config.toml
n_experts = 32
experts_per_token = 2
d_shared_expert = 256
moe_layers = [0, 1, 2, 3, 4, 5, 6, 7, 8, 9, 10, 11, 12]
router_score = "softmax"
normalize_top_k = true
balance_loss = 0.00426
balance_bias = false
init_std_router = 0.0196
lr_router = 0.000482
norm_eps = 1e-06
lr = 0.00108
train_tokens = 456000000
Below are experts of layer 9 (counted from 0) of a mixture-of-experts language model. Rows are named router (the router's row for the expert), up (a neuron's input weights, with its number), down (a neuron's output weights, with its number) and show model dimensions 80-159. Each number is 500 + 40 x the weight over its row's rms, rounded and kept within 0 to 999. Numbers have three digits each.
After each expert's rows: "mostly gets" lists some tokens that are sent to it at least half of the time. This comes from a sample of Wikipedia text that the model never trained on.

# expert 19
router:581578526462532568545519491434480486502522460550405479541523557493506561459540536478439493458501451505506447483564439526461542481510465473549505477515489495528489536454455503464455503519571466440420490524476501439450516494430486596432457447
up0:474501483518497436558594532504510409471495425553482514517499478491506450420485526512432486431497554528559548441447558533460584436484452457512491534494484584515530453461571447518553549498428439477569498534538528502542526457476478528538476473
down0:542477515528513501452586497516507538528473541564451522489567438528473479512497535500446491524569459485462490522513527467533454573498557464474500507549464500488443522475527469509478447456477452564497488482553516591481508492560454486514465492
up1:452569511490419400456483529543529572442509496482484431514535576473428516510571548486535474395563441539535453488487495496428420495471467512546534540479512502469549459539498515465445563514510519408515471484463512500544515584417509574473455467
down1:468505492536402539492468497538509580496475496504491429502510474481497477469499538515476483567511540497466529491510488488540539634504461531488468539485473521506467507553531440502459548479520485500489481488512531504521462526441449625505534577
up2:487523573559454491499497506492570425554550497505477480503485511462493442495464490514507521516527445533518476469504511502470494501485510526544544430507591470510533563561547492436484606503472489501469441432502523551519455429400574498486534483
down2:481460546567491495484450416522464505521523474522451558500506509517486499505479466504471514523549498508592470544526465506529492564540526494554552444505460434524497416544541478478462549502489535555467520452512446564512540555512472430447435541
mostly gets: " He", " he", " O", "He", " She", " she"

# expert 17
router:454454459562448456394425553518526432422512527457595507567564551545435536495483481513527505534556476441546503458492522579473480443511481483519478464545543488462528548529539503529561536517511505546494538468448538547501539475512542487429489425
up53:507526491440537518612555502488485509528403460490563561484533485405556502523564486546519538399553493488508519488452525493558506504501466432511548523426502468450516506502506492478532528451484483470481528565542430532552504508458550445398476533
down53:467486429536432541434549567453563451485579498509451494484513482497536453565486484479525495560433484456497398472486480475516548486521513522370434581383483466504570498507480541493486483485445552448458467502533507497496494489502453467544562538
up54:532555520543486494455519471473495462544505510568510503578477514526466503550518498492516453487514562515534487487485539567442483464550438482544590535401548556557475492511570557465485524539538499464477527428508501493548476486476440524458446488
down54:456502498504547451472498519482521419444546488464491505490444494473483470572482528510465448505492542533513530494474481517503565428482515500475503500504481532462507466528524451528488598514481504467524482467506454546492474490470472487400469500
up55:486455558494559522447563562444487490468501537492472494531459530427475460453464533476562503511489514510422515499542550472478528482501452466544493490464453497540567472500545556471473446472515512462492532510512476475463493511479412522503465387
down55:482501515486564527418550483490531469456510518476457493510468465513592524464456525453521560468486482496433485496454590520511523349487460564470479503475508482525521518508536486506462472558505421516498529513480548558560468545541427502497491525
mostly gets: "On", "=", "|", " |", "from", " On"

# expert 2
router:438503492477468525482451524502552483508491459405506445461491550503478508513546474450521511470516533455542524499379511509442465485510559517463451500493543459493502480517394493478527562475500529433470443521527578489518511536568521534602469480
up0:544494445562554483505502466533499524504500452549531567482530445585454466506465521509436525472492555495538466468571518507489491472570507505515488464494493475555560472506471503618554504476493449498510477529486500585526503561486465513460455522
down0:418430509505571562478559512558504463503449502468539517526507449508550512586474459564481469573516509519539437507562461533500517511508489511549486530473488460516487475533421515553456527504525469536435528581558547550466513471439529430521520518
up1:493492461564546411457511532560550452524527589489500534566498504426440488472444567475532512391517449518451557465537511437509502484535512466496516558462481495508474447474486545499526415493538519432513477398545505555491499468520462531534457486
down1:454479384538470500575485453495554495491462550489589509512548499399495446532521535472492510436509551495539465434441476492506471500504506545491484523536473481511506507543563424498465525419451470548403524484472475470535515484560472498463493456
up2:549550550532467537488567584549612501496455530492483489528538538532577489459484473437469462521526532539492446498492425500514593470542527567548514548503563491476511507415550551540521510438539444444480506499540506512511493579465511519470483493
down2:516452519492462543473513502495522507482492496463398567555521479519561473560464552592479536501509517523466574510510522467556468555493427476525518518460510516468469504491469492580481432530475448521498545423502439468467439467541461484508450548
mostly gets: "The", " The", " but", " His", "It", " It"

# expert 9
router:504552493542432516431449531496542465505512444494510507510523444441536517493472486440563505528473555582444495533500474476479492493509533443535520505556514466450635505561520475502472508505441528431470488490483532456476548568495534535452556535
up4:491480479473461478492478495543512485508503554511487502521423500492603524530549523540519489497536459501441505464525422485516477482508541514506520496455531489542509423564534454466504422501511403430453503507582534547606489468535538534556476506
down4:503564490521478531445540487411541496505451545514466536600498512484468450540540486436527517529428428550469491572524491483493508517476498451487438497502578557515546510508527513467564546457464478517473519450445513573483491463471538457491455514
up5:488518491576502580465477512432419538472481493533487507475548536492470469474465537517498520511514537496550450500491488552549472450511513517454501523459508473472490533501488460537521504492526637511489536468430421554505447472561463445444452451
down5:516485545455533385570495532515516497437554539515501508541523503462517528445504493510515572498526521458533486417479538501578518544512551544535445437551500438472474555503556514488567436512462502526481520502520534514476573559446558470507541463
up6:481490451550531495550482525572430581475478493473554494486517527553573501469512494522533466483485469479496534525490540539540423530516471503523516492524481474458568513553515503490505430503475517491520499492486495481551558473484512488510522420
down6:431485484481475518496443604519452485479483476507466516473525494498496490496499494491470433446406523440438543533474453503524535512506532481470482477491520475489540492478491503617530469537464505514486553472557540494559537595541545474488496491
mostly gets: "See", " However", " century", " however", " later", " has"

# expert 23
router:447495487484478502496512534565453537520487547497488539498511482429447469445465457485509487454422508448500480459479477485543545460526424568499496526599500528504468513529415477473545452530565514528486489506527474444504503475483479609578558483
up0:546507548530561404513534491522458506464508499491437601520511446492535484488568550502517584499517537550561511455451589495475498451442480498566502417521478499513532479575520446499557511519513575515522456522449514532461545494514469470528439460
down0:483477521475624548503560528541534476534505455434449517520551498460541461486555514461584520474487564448507447548532464526461492504519493502475544522473426463463491527492440471529562448539491543500412554537418454462445455469481507610440496509
up1:469582498485502506526474532482527546489476516556507533462442453547497468523542513476443509533478444479484523502482496514480496475489502488416517490509553490512506545439468535514472490481482577450560529489449562505499501533484554466501583504
down1:517553576468488464509445551504475446439440526523513480446520505564406476490515447533532502564518459461525461458516420467425467580492534505511557480539423514435402504497516457501520474498504530483512438531506509502424522524463503517472573543
up2:573540413543467497466511502492525479460530510540563490464497483503580486439509520481446481507497502513553480557533506509441448433517497482531531420456516496547553526445517490528453505431520512476571500529453535505514437456507548517444558533
down2:464609669469560479554534511498472472464494473520491449446475512458426541519514491465430532576452447462562479464430450475408480534408506510493466543521406502479442521477552473463476547515588560503486467544539495447468527544454485561471505483
mostly gets: " M", " (", " K", " J", " V", " un"

# expert 1
router:540534485405457540477493519444454503475418527524535482558469493508538481443551535489568520442475531482464443511512468482521531386497497510490494474522442481550489498477563490517431550481584459504479517460578542481480554409560517478503535532
up0:564490511475442462529544501424499517469547439496505480577526528496439405495510497499514539541528521438497464552576537482503455495584621497508458546459499444527541492473503560517482469517515468511531435436510481507459523453509532533493435477
down0:490483482563504506499431551568445425447600587580450539499475511505533453492565572544501524514444462452492458563489465475586472533457549487524547483442505486490509527497508474538531463453497521574414503465485488521434541504469492483457480502
up1:410494458544467537464536538465530584535479498460515493462485547491506479384493535505542511503446484471520570515517481471508410535484510575501574536564464543488559492465496487464509464524530482449477473496517513518513485530489505586544432462
down1:517542467537521502561498471530568467476488519519497504506490553477438528410496506471519458517442472511448473533474477480480505590462586474530508493527484519434478531461518438519482508461520557520540532511515450495467541538508494464503493508
up2:523536498616481480495553517522544573432512478538520516531500503512530558529483512448531496593421469471599461496584528500501488386523531532487554517473508412498466430494424520462476522488517474540515491497474442466448506475501428460519553484
down2:489509477551499531523527433452478482504472518532473506533460479558528525559509495629449468503509530514416466444510475486443500444457537492509518503464471490428553522536445561546480489467487437526552531512547482482452515485434529548505523537
mostly gets: " at", " would", " took", " north", " won", " south"

# expert 31
router:572506470499442548521458451514563422449419543536525477476554497431418476515411503556556548533550556558495558527491524441484516489498499497517434441513527521499499452472505490509531493506443527476512541480493573470489495541510547452487546549
up4:542532538536495505474452507526466536489543492454468540458551489539554498519510492480545512535522499484552340432559496474419428431509517538489499556528499488485478503504484510485500520563517403514513425469521382483455619537498510539480460482
down4:529474524512524493485507514415521573527487415553526556481523500561510468478502503485483496501463537485492508503460599529508475570496504502541532541494529526417452453534476537494494572476548507511549537475460474519488481415528538503531486469
up5:485499499503462498520479492448558437490540549591405470532558531504542422443491548460498566500450488472522515496533435448490522489506471520449573443426514562473404489484504473558505400546535566473580492495552454493519563477429502485527530435
down5:506437516499597558417515517537468449519507459505468575420533547457497497534571502542419407531509549485485519493476481494453517527491466460530475529473542507473495604460554462478533470480452551455509493504493493429629512505504396522496487458
up6:511547578436455540468532485462514516587470541486606483482480546491492387487422515450434495525514512476441508502547455521489537457502479459488492559516468492525573507458516530565600462505523535566510535501557455528529455486530486494520468585
down6:463555505523528540547503468437501511487468481482498533555557575433562529509569406538530512483491403517403470429477444514583511560500506484533466476480515518529472503411518489457470452531531493492487494527504569550476471479510483495444455483
mostly gets: "idae", " Genus", " January", "History", " Website", " politician"

# expert 24
router:423526478546445464518497552477468512449519583574403471574498454488538509430501510483447516509539462481504536540466518514603471518530531517470559551494544499423446457509509544451555445521424477511486433502520489543474480513475499416564491451
up4:519522509581461525491437574506497492507551501427498534484489492501567529416548539503503493507505537542493484508510530435474402478491528490488509524567519515479492445477551535470544567561512462502476471489494420492517546429530497503457508463
down4:523508443480557532528504559493492547556495545500532528598439465464429453581459470595488542494482485442449441486481438524559492512529541538491502545449491438413507531467443478483465509538426490451510484494526473474489520399491486524468519600
up5:517501511530490518521450508545576436530452495534491513394521473518514557435483548527517579480482554486398477476526481562496485480439563559496524535584543554441485411442457537537527490489534510527528530509536515464487518570533536515505501482
down5:404446540506433583488478513544490482599489502487528454435541469469552485517500490524522497463555482502515487453522465502541463532534473486544528482542506540461553499530374540479537457510492477486497518448498426443492557462431512534463449500
up6:463509536464483456556414475506508507488461470500459476508441505448611461483500589498495530476596491550559506551531478428556468464482490523466510553476488602528594453473525469485497500543511516456542512536530461542461390551475495549490494527
down6:439561501553450497442521580485500466510446558552544475499425485538521555491474507447550515470448490424471451525556503469503520535526499533482467410538436546502493465521468557522554585524476452497493482471496507514440553439507528514408418578
mostly gets: " David", " Mike", " Chris", " John", " Robert", " Joe"

# expert 29
router:452463439477548514560475499490573507451508469511573499455569529557452564490536470522487484481523498428458488465473470434428461545474452548507414507498496510547526491419518576490514545571601452504485454568565479561530499538482492579495501497
up0:488503565499459489448535499504466496491543547463482500484423550556496494469475581527534517477550465485558482430466509525521482489437574547493502469478519520500480545587521549510502512488519470474519471455465452462492458514435432467479512559
down0:549472460531436522507467512474537540524478520562485477406557490587558512560592556513574505437502502441451442468474498468594509484536537505471493538471516513442440496521506557494553582465515453503486524439460461459466505497476449514501516550
up1:557495533516502571412545505531488512542514497478505506489508505433578485494492478528498489489507521494558477466536511525511521517516593492520525427522535554496520535530502502620546492501513462477504502428523448499482560459529536474531480495
down1:447525511514485505564433520522494472539484595447491577505428485500531551488518496436487425520538507525607466536543486491468488525473541465541520485546471509552487453503490450549482558497448490505505406592469585456372605520437484459480542446
up2:470475490523522457513590460452447505595504511545481526466479512543502487496514541579492452554500459595471548499511478484494534480487547467537494484488507557498520472522459484531499466489469558507523505514467478498491469479497449548508463522
down2:495478483485488440541426503525553515483467422513454477533521533448442504532509486528489516461550496497544497479483521502449520647510518453569452503468520465445438512506524515549491507505499515497515520528526535583512548480460523543527477469
mostly gets: "\".", " dis", ".\"", " \"", "Personal", " ==="

# expert 0
router:497443490463529465498515422428463441577529435533487453476457420464442455533453473539468485504464540529578532467554496489556541501514440448485543496466533530437576529442561554465499489429540519486494545551543467446512551495417533562496510518
up0:490533445513537524482442533460465519506435498465486538498459525482441502494487479534508493404486443453525526494550466482478498516477547511401505514591460534520564459493466503547485504584464497502478574488487516512477463515439457505475457539
down0:508509495545524439515477503514555456469514513496503465424480547524469509497447478489485507537535506535514564526518477516545550610533480458451568509440478519488452584585526557606495503475496532483477529474490459460482531515514600465540429513
up1:520552530558510470479543526472471426503495490537448509498510499476503593501498552454500528478472453510564538450535483552515458491453530537446543489481558519538548535538495461507451494499513520424470532522498410473496454555491536493469484513
down1:529447542454548493489442490509533456492484497487570463561525540510457521401550473529485573584524492408424441533479494474543534575526492507469517468442427485530464496508468463541527475519496487430522532582538396535483542452528515444480443483
up2:524501515463494546526511504514542494437466581516539502541544406494537549490458531428536526414503437507501456412477481561495533516499457508513522528489495538507463509480510506505480573535452474500496569515521447506565486486556450505505421485
down2:557555550531433519473504465451583502457478451490519471519577544533522501507466568524499550453508428534524545563520418504576496461531456485478524518491519520532443493526509467491547505496572482529534564526495508490499549503538497477526481515
mostly gets: " they", " can", " games", " They", " days", " them"

# expert 21
router:530544469505475502488559537500530470433487539550470559499462517553508499486473483497461424573491529522520527523500534435472497542504535580518561426500458493532505413491522442447454435474532485471527524484444542460511531548533473425559474468
up0:558511510475523494496542507522517534438505516504453517535483525595496452442469497466500555505511534526443490489513494551448474481486551504482558563478530474517521499486468479570483464552459579484519487532541520486457538512501532507506511452
down0:519474527458559505497552442507504504477537507520439536457473507472469484494456486475505456597481511519539520454489565504504479564523504429580492411557462546564445483576530469552463460368449480553525587510529519485522483474490460421507536523
up1:447475528448554442496550559475528515465489427469473501522468502478472536439517491535431481470476509475498491527456480497405493529504453542534444554542489431519506475437494488518554474506514408456512487498519494564506469468539478459541585502
down1:517543514518525500512448464487493539528459505491620497466512530494487511484533518521498470496518483478403474439539510515571445549449474505512497483448539492516558532408518537507490525490407463564498530529508494487528514477447578483501468476
up2:536478520506458453510525568508505462454522537446544549452511548516461511514531590485472495539506531476509500500556541496517505439531436527456502489551533548584511498515483585531470447540488536428463525404493533592479536484463493500534488511
down2:533505536458531462457494510511512533477460494539394473429472510483479515455483504470558461405619525526529453472517504461521500589533441451522471499509451383503563504508533507515503462451482510536565546517565549441469409386455441499580480491
mostly gets: " TV", " %", " studied", " million", "|---|---|---|---", "!"

# expert 27
router:560503521538456600531531510455461466535468529538528541472583547520490462529537497519471504517536478476535545527557536492485499544466469471565542500501550547569517529461510511532560492518487527499504492538448499522523436535517475461446549523
up0:514521528493504503456467533444468490513560463480498508478497510448443487471530486455502421410485431557589477472336521444559523487571473533436524501517550480420502381484560494526523476518493552483438516491483551479496551504484516508513535496
down0:521521478574527567448537566515505399534463528460543483522440544512561580553512530484424509423527456500510463486497479535578414556523463473523545529542488494446483544484514556453587550473422504491568451510464553561558488541453413521457493493
up1:485546499618512508448462531491491485549500452461476458482520566435491489535505467490478502464503484553475495522539519573403487442506535471467481502490480505499456410487528505548541500569495485493447502490474556516505503582487450535455535511
down1:496434479515469446486513481489517476577510559548532534537490466486569548519519483504542504455524519587504497475529509452539448428524550526543498444477491467490461488464482500501494509410511540457448492536540503490524497569511525492477541436
up2:535446553496535510543542572504537527558513575413535525502549472506467464442506558469509472486468525498471517499523539549519541484562502476479530545570470448492454552469495473505500478499528546490495448532436458559511461503476485501428412543
down2:418525572499514478505519462485517551530548466485446466442500483468531536490513521458545470493480517461476499489497516545520553568399508532498527580454508471560481467472588515502500527515458536516476621432455455585561571545448467536556538503
mostly gets: " University", " School", " House", " Court", " Church", " Hall"

# expert 8
router:551515448500591477553419500504551473440488474557404487569529534481484548492452525519470545536512529530506496507484546473449547470503522492463485507493557466488461526478529467435471502556453521548574488464484542527496526495513541482431488479
up4:454498504583485464505470517516546498434470521487540432455510549529497464472469445504533507480491507490567448473531513502498422466590480549589504472539494475466487567520461446424541527530476458539467481525558578456515426489496492564482512539
down4:497534456527492531513472452502442520487490505503549501591500496476508447606517513499490525385534475477544473518520481504547501550468516494496467474438454482512451411494482471555449520467527529514443453478511504482511529546472451489499483460
up5:524421541565476440583464463494487526538455430412516575491463525468452493488502522541463507518531507488476443465486482465479464515551491481509483546500503523457515445424481460484494493501580445440548503527570532563472482464429495512568485457
down5:502510561489499448545488550469575480516539460460565456502506502555468460465436514560447490574423548512505546497489528507551558492530565482528502538491546477468520456465612454506504496457525511459518501500545490437484462534485419495513519528
up6:482507543490503509446513534537488496504533492520517482475478472483574467516444558475541478490452497472472498501535515516473486493571469568475507522483483464478523486520484462418570501486532443504514547505540499520469486534423585504464462476
down6:500480499481520476415569513421445387521606421538494515477506462493507486487456561541518522509529468496549483466548503496518524483535457445525467418432579516507544485491533356537497475498505521484508509451545495512516480460453532516500516595
mostly gets: "า", "ร", "Japanese", "م", " JPN", " AUS"

# expert 6
router:473524556496476568469465473537539493523493511532527494576469550441514502525495534456532498490483446565525570512520555522541501536463524448570592490524434454466496541554440520600493548503551474488488513504518422511492550527505512476488442515
up0:554557519552526539496544518488519506507446462522409523469459502523464495500504491495483468548449496399493505507458478439534502464524445489486507573512424512443496494542459495489503501482529507471557434560563515428532495428526450466578506534
down0:526417411484526515528509482534586550489493454500498520455519447560426491552508503426450497502430534515540488513432440459464457497482508518492496475476549512528434558498388460521523535428520467530479487448560443472529488495516488548516474502
up1:508479560484553461459526594532480455475512459435503474525391531474537460457502533561501510493516506520586524542495519552436519504482474488531521504522504527531491438525464479505408450482490456476518543466509493507481443469514486600535511480
down1:501447505486461526521543510459519505521501482501530549490511478549488504523435491456496530515489517550410425488505479520505493571543489570515525445450484547495511470579505543446452533458533484518446496477448504525432492592574514549567548569
up2:511455454493572522450544582573515529489469482499481544529562469528473511510457605471510516515500559558437502486408437499463563469516517481491491575484491503466492555489459527451586547445507412496544525536509508486503467491536544630448449459
down2:473424525479477553533569442456558559478472485467459466429490507420478578546495468480511477457538482486563423509531479467484495548513458483497528550534468457518533488491498470547486544472430461541577529490506471502532511552484574520423490488
mostly gets: " began", " set", " moved", " book", " wrote", " started"

# expert 15
router:504539448518531474524532528495528504515476548442599471526461475471462468486477445534515546505528476481549487552478455474492446448461460442438525557430485499501456405499507529562457481538517529526556444526522460484466456501510520507578563475
up4:477506520457561491501484498436521502535479492537503623556521461531523558509494536468485473382470441445519496466573518459477426494498526561489471531531412525491497549516500513553519501523488493490522546504513488493499515435557464504540442481
down4:455520516531503457495513422491488474517533456574477486548488573504503511491483505492453490453467484488514506474510535534463495518461475468474553496546529515444594471481460456548478527555448455417535456435490472431444500519572457457528478545
up5:484516485512491546526547528459483477523513490588442534450499533530504459476417486524444568477449544441495478463482507561494504480495568525441534514500477503598514521479475497556474460496540549505571496565526481504461480496522559547540503521
down5:502487458440532497519483473463459570479468577464523430561514484549486479479465487527516544451543546414493475479477536501549539549459563504505465517520531511462508476533513525527489542488449535524577456480489524455478471465422483546491472515
up6:532549487580483521484459547571493547391574536508463485504452539587540523429534505479458436561456487451479400526483477504467518486491501516487550519516514539510472538431478486438576489537483553473513466536516480497488492550457552530564454496
down6:534501523485496485597484465537518486425497490553462539555491481549537523535519476531440551418508478467461565529533498486543443518507479576494560522531450452493535484549491415477562469454426493534521455392536455482490477504540474497502550514
mostly gets: " three", " some", " many", " and", " two", " &"

# expert 26
router:503517487495542424542482499446530443561508519497521482480493499442537448565514485527506548449493526606429501531520520473499556509550473488453564441534529503432561434494537548548488514445396500563477512553501452542517487533473513461421497539
up0:513437474526466487463508494430440507522445523478481534508462486466410518513516479576505492469529555527464485510484481442535480479612444531498519534479451454543549436524509494550533547456469492513505462570473539626481471484471605523492487497
down0:497433458485461430475509545517466497464492503477358517520551492434493512452574513500571602495464451560492515434517522482456510503466505469492525555466433447547520498509526471481495492501549533517408524463537460484520490489509534509508533474
up1:442450511488458450483530531498534496505533592532470481482531486484541448438569542556506593422531524513471589531543425501507520502558478484503561505528486537528457489490471500442460459491501477494592527524536447526510527510501544506494573444
down1:460513517500420516454510452494575429504480511550536506455481432508464463571476440489443495540563469485439476507487511515442470596536410484511475518558528521490507518503477512486471537469525519443442540519541497481540488525510515537501411478
up2:594472570488506450490473522521487467545525494566438542436555585546579496501517489507456500522524535491474459464534476507472499482516459570524559524522474479460459443455515459471498487505485454496510474566492529455491550530468466499455458404
down2:494515436472472519476557521465445508499474476430467517480488454499529555499550415527541502471463555412493497439420460488560479493550478534506514514427513521508572481476554481473489444541494501534454509534552494457499471543506568382484465491
mostly gets: " such", " law", " social", " political", " civil", " financial"

# expert 18
router:459563520543484519492565453487532510402485537537473502547542587534496516545555539503524543546469505433484494559498563475490534557515463559427523463469485489542547498516563447516486518466437515459494609463450525495559516481517519490478501520
up0:446448489486496454474492491472451472529541391458497487535488493521453580543500473466480460578459529459539541527535466526579489477577497468489526530470527514403525496542515487503485453532516526528464486431503516565487521460479478491500528437
down0:557537476471503534509495441535469550505486543528521520516509455466560529458461421469477521546449535421536476457518471525522470509558519486436486505556519444550469498420526512457515581513539411568472461495478507467488466493500583541538475513
up1:459448456476494486483483501513515506486492462556498474453508544497493449504504488424531508393496515475502472501489438459492550488512450524515516473489453473453589536475512479518532514552560495487489526520479461513460476482426497486515529535
down1:476531458466516519437507520538514443516510444527472526390418478418466491481511472516492466503504503519582445479537455515417455511490503461484485545523506499556476534439477444516583473465524405450508468498536526478539459551463480534483465528
up2:492472561495547499475510504500599494429551459461542536539494441477474486442509469532507507540471514521535498436508546467469472493503472505416486532589451506526537508490519495466480488449481498479486532476507477519538476552457480475505463533
down2:474526483581511544435425539515571528495516521438445541549559504412443493525469496518573520539549461522509555459490506516520377556534476509508452546471525454483488547479563569508462509472503577423513555525481450492506474559450547490517466532
mostly gets: " World", " National", " International", " Democratic", " Royal", " SR"

# expert 25
router:537457547522489549503463446509438486539495448513531547528531507509449530500538468460452489454489500461480576497483482560550521499526540420484446483492541525421463563511489500519537533446487508509496445485487479569471493495493556465483475532
up53:527483495492514492514452521450531509463528509465551488465504546462473497611518508465493439543427583519524519495534499502483492462527420472514505566497443460481539448491584458558560538451431528493491501511478514550490552480413480510493505470
down53:501451583487518507522541499484441567506517602521545458438524419502487550525468480456539570520518527441511477545539474561545505496476502523487434576560518421514521479498578457501456478440547441490526501472511481563490524458512521472536544531
up54:595561439467522545524506503502471499467540498455515528424476513495503511500511575436525509516487387566467510504467520463454486493524448548436506505493472458494502529476458445442487546575601533493506551489443471490501388538499570568507492455
down54:563517606507585522456585491429489512554501471527495537512472471491415520432505536449516477485444434527497478523530448533466492498467501485509506524517479542509507506456528410484455459445521437477553535465422484472466507521626482548491497484
up55:482516571469490496492515490549478431486490495460551489497506512449568454447579547499494454456493427467539506456548510493543524498517513570536538540511493500440507535452516473529507463537459426405523455487611486480506473516446501463446527515
down55:485513419537479517468528489542522457490612483520509551391492425501476473465564505511486504480556461523446509473554538534407505446514436571413522519525471471467540489450501562506567515508577494513471519496543503496434475510510548472465516541
mostly gets: ":", "',", "):", ".:", "=", ".,"

# expert 20
router:462486503558496463459516577483440490531518577542532522550516457559521499531571499463472492476500455505571449497483464490479512426451530524454541548462403486466396419539547475570508553487525526473478432537471450480443509559536517526441481493
up0:571477528512514485462450415574490529520579481509462439466511527405520481458509490484437459549510494457509464526527437501496478491472435455513472509490483552539495442415458581446549498518506559515568503522532492473550510459547436491591455429
down0:501525538492488508494550451525553476509470606458554507526474522539510460428444499431479479503535460491468501438466508442544520439558514544490540482525490468480445538434538506471470580525513534535539517507515497461444479578440546503484516517
up1:563463452507434545527429464456548538471529474447496525523516538528536477469507547513463449441426447481516449465498473505476492494541477453536606500482494493557551569484510452542589542529529454451402513459526484584519488523481562501482497530
down1:545474512491482512539409549476509547480483475628450512541581480531468533487537506455469524489498535569500476492492477568492458500530509427436494514523525599482515572445554487523473500476552487524515464473513504515518495526492486448507443492
up2:385493505480503512467534507446503471508536470500506565514553488449492476441516538469480493504477519601531556455480479570522461503500556514491505562439404511457521493466438571518447486550501536563560512513429461467507526451481445559472536431
down2:504453455478505441514460527519507462557497495503499499512553507477508477531485539518524508450497496506575482554553436501502454523506485521487507513532521485506554438511493538461486468458452500464532452569569503516472463527420540431526522492
mostly gets: " where", " during", " about", " around", " until", " During"

# expert 30
router:560462544494495562512461535508462512441571514514465494475563508523555510538503433418533545493461512491545492494502561516545458479549606515511467496548466469531602478476529383529529516445476489500486494506483495520564476588504519466527526536
up0:523572525535438499491507573514473499460516486431493417466451500373532427457473553473517541487548496494533522489542491585506498410509450519418495497377450537474518455475565431552460485454526562433551420510520430566524526480521512487486477428
down0:512512508503541533465516497538563516529478489626531450474479430546502501534543502484459574486483503443540450418458528439474434528452426546470566501451471471481555529554434511485515477485516502449474519487535587475487524483535546528509463533
up1:480531405532535550535548537492489445492500466530523492505487437511548474452526547511544535468462531484471477516486511542492470488459445548486557466482478478507524522471460528468443427541538560438531476464474560471491462506513500527538426532
down1:530458492490514518405524537496535434445501501497503449519528490503494541589550515564487520502476520497569480513506489549530535549416528448450512466405566465562510520480490508513510564445524491555462505476491579548486466509521540503522473512
up2:473499479532462534383547443515489496478503476533501478555497465437479524480497491480529541490581465463535437496502540519479560396550494534520556490510506460529459555471516496504562499532516514517501532553547446486527535447510515501511468530
down2:496486539530479481502477493477430461441524598485486499489519470512490450492550459457497496531600479494467419483523548476562526500520489534578495494540504483499513462501489543523558521549413499478500496438377481472494462462421466483499524505
mostly gets: " Animalia", "),", " due", "\",", ");", " ="

# expert 14
router:458477592439479562565553523500532452510438542430514481525451547512531541578504551569540557457564518529495490555519505482580443536501504434510439477452455490490527492541500490400482383438520553487489502437493483546523483478458543490453510466
up0:492507544561541507473486568427593511489441522495510448476465536512531475512505544513500492482451517499463464548504471499491537457600474487484528572509525490508488521522481506457495517570489471517500462442502467505509523415501541576516601446
down0:495549479547494527475518512486550484515587581581494523525508482502504477564461461510557447551485461481457507522441492453497415443495453510552506527511434524566532492519500527543476456531532519458507464508510484503469481501476480497497454574
up1:518521555555470484456485505573438503467460528592546499436503431497536489421358500491478556484574440540616523486504440502456533401488518508470524470417391526524481487497465531503513546530507481467504383475524536482512486487504484471489567509
down1:466594494505488501478545442503468476615505521509489492489462605558467494457481548465445533408498425519491513484474509591468483487540478485521472557516533463462524505514407579500534434451469519476478514487455560503442550483474503492538425488
up2:498466511537538447540554473480557544508548516482453555454471455424553434409512509499511507523512455523507482488504477474523501438550519477490512540476563508462545439495479574516485487461569490428530540473493500538576455497462541498541497464
down2:518511476518464522495515367515463406519485520553500533506486501580488488530513456504461497508505520512460509535548507490451462624534500460524570462574515483536512482406530481502496505486522560534551524487543569501473468537498476513493503473
mostly gets: " own", " our", " how", " their", "ı", " this"

# expert 28
router:499491591443571476491494461501529551464433526500450523442484460492506489514589526406445510484545513506497491500528440506492521513545482518433514553504467515493469547474456436500441431489500474462485503526479453544537525453484516483531443466
up0:522569535552518488518505478545537497459512494546618516457473476457455456545508538523520471378535494502453460501545500556514487506549466494515506534474501428476480486435481565536460533507531500477525533528485482488596529502496541522501515506
down0:464447512527510506473515463452466496544482530480531499557546450492437480513507554520546536458442497555443484543520484508491509479486451516491438493479495501503582519460546441527506487518578458462526589462474488521498536530606544508474520468
up1:470491481493509476505551484523497501425480446533509532478483463501512580479498570595591503400540495502439473514483499472505520495443489465469538486459436543543575437570474424494444465513535499546574487463548515455514464530456548453502501487
down1:488509509567545522488479528484503570530605461487590529517464525490517478452480486499500448534498495535395533532513506516465461447469480441458565541537460545468430502521499528401541463488471487519383410477536511517574454472524536485526460523
up2:554445453572505514544514486505486512494521454536465562436482541462511459516465489461523557538535552501476527537539478468451482515480472542418504481459510464538613541459474492562527511496557505515515542506476494472544517468488472534490481481
down2:486486552558509516607468531484503534543498461434454533515546529529533518457464459485487508531519527473459488488470499472529547532521541537542373596536512505398486501569501488498495434512507503561442438526576500492463466448543538498498546455
mostly gets: " second", " one", " largest", " another", " next", " every"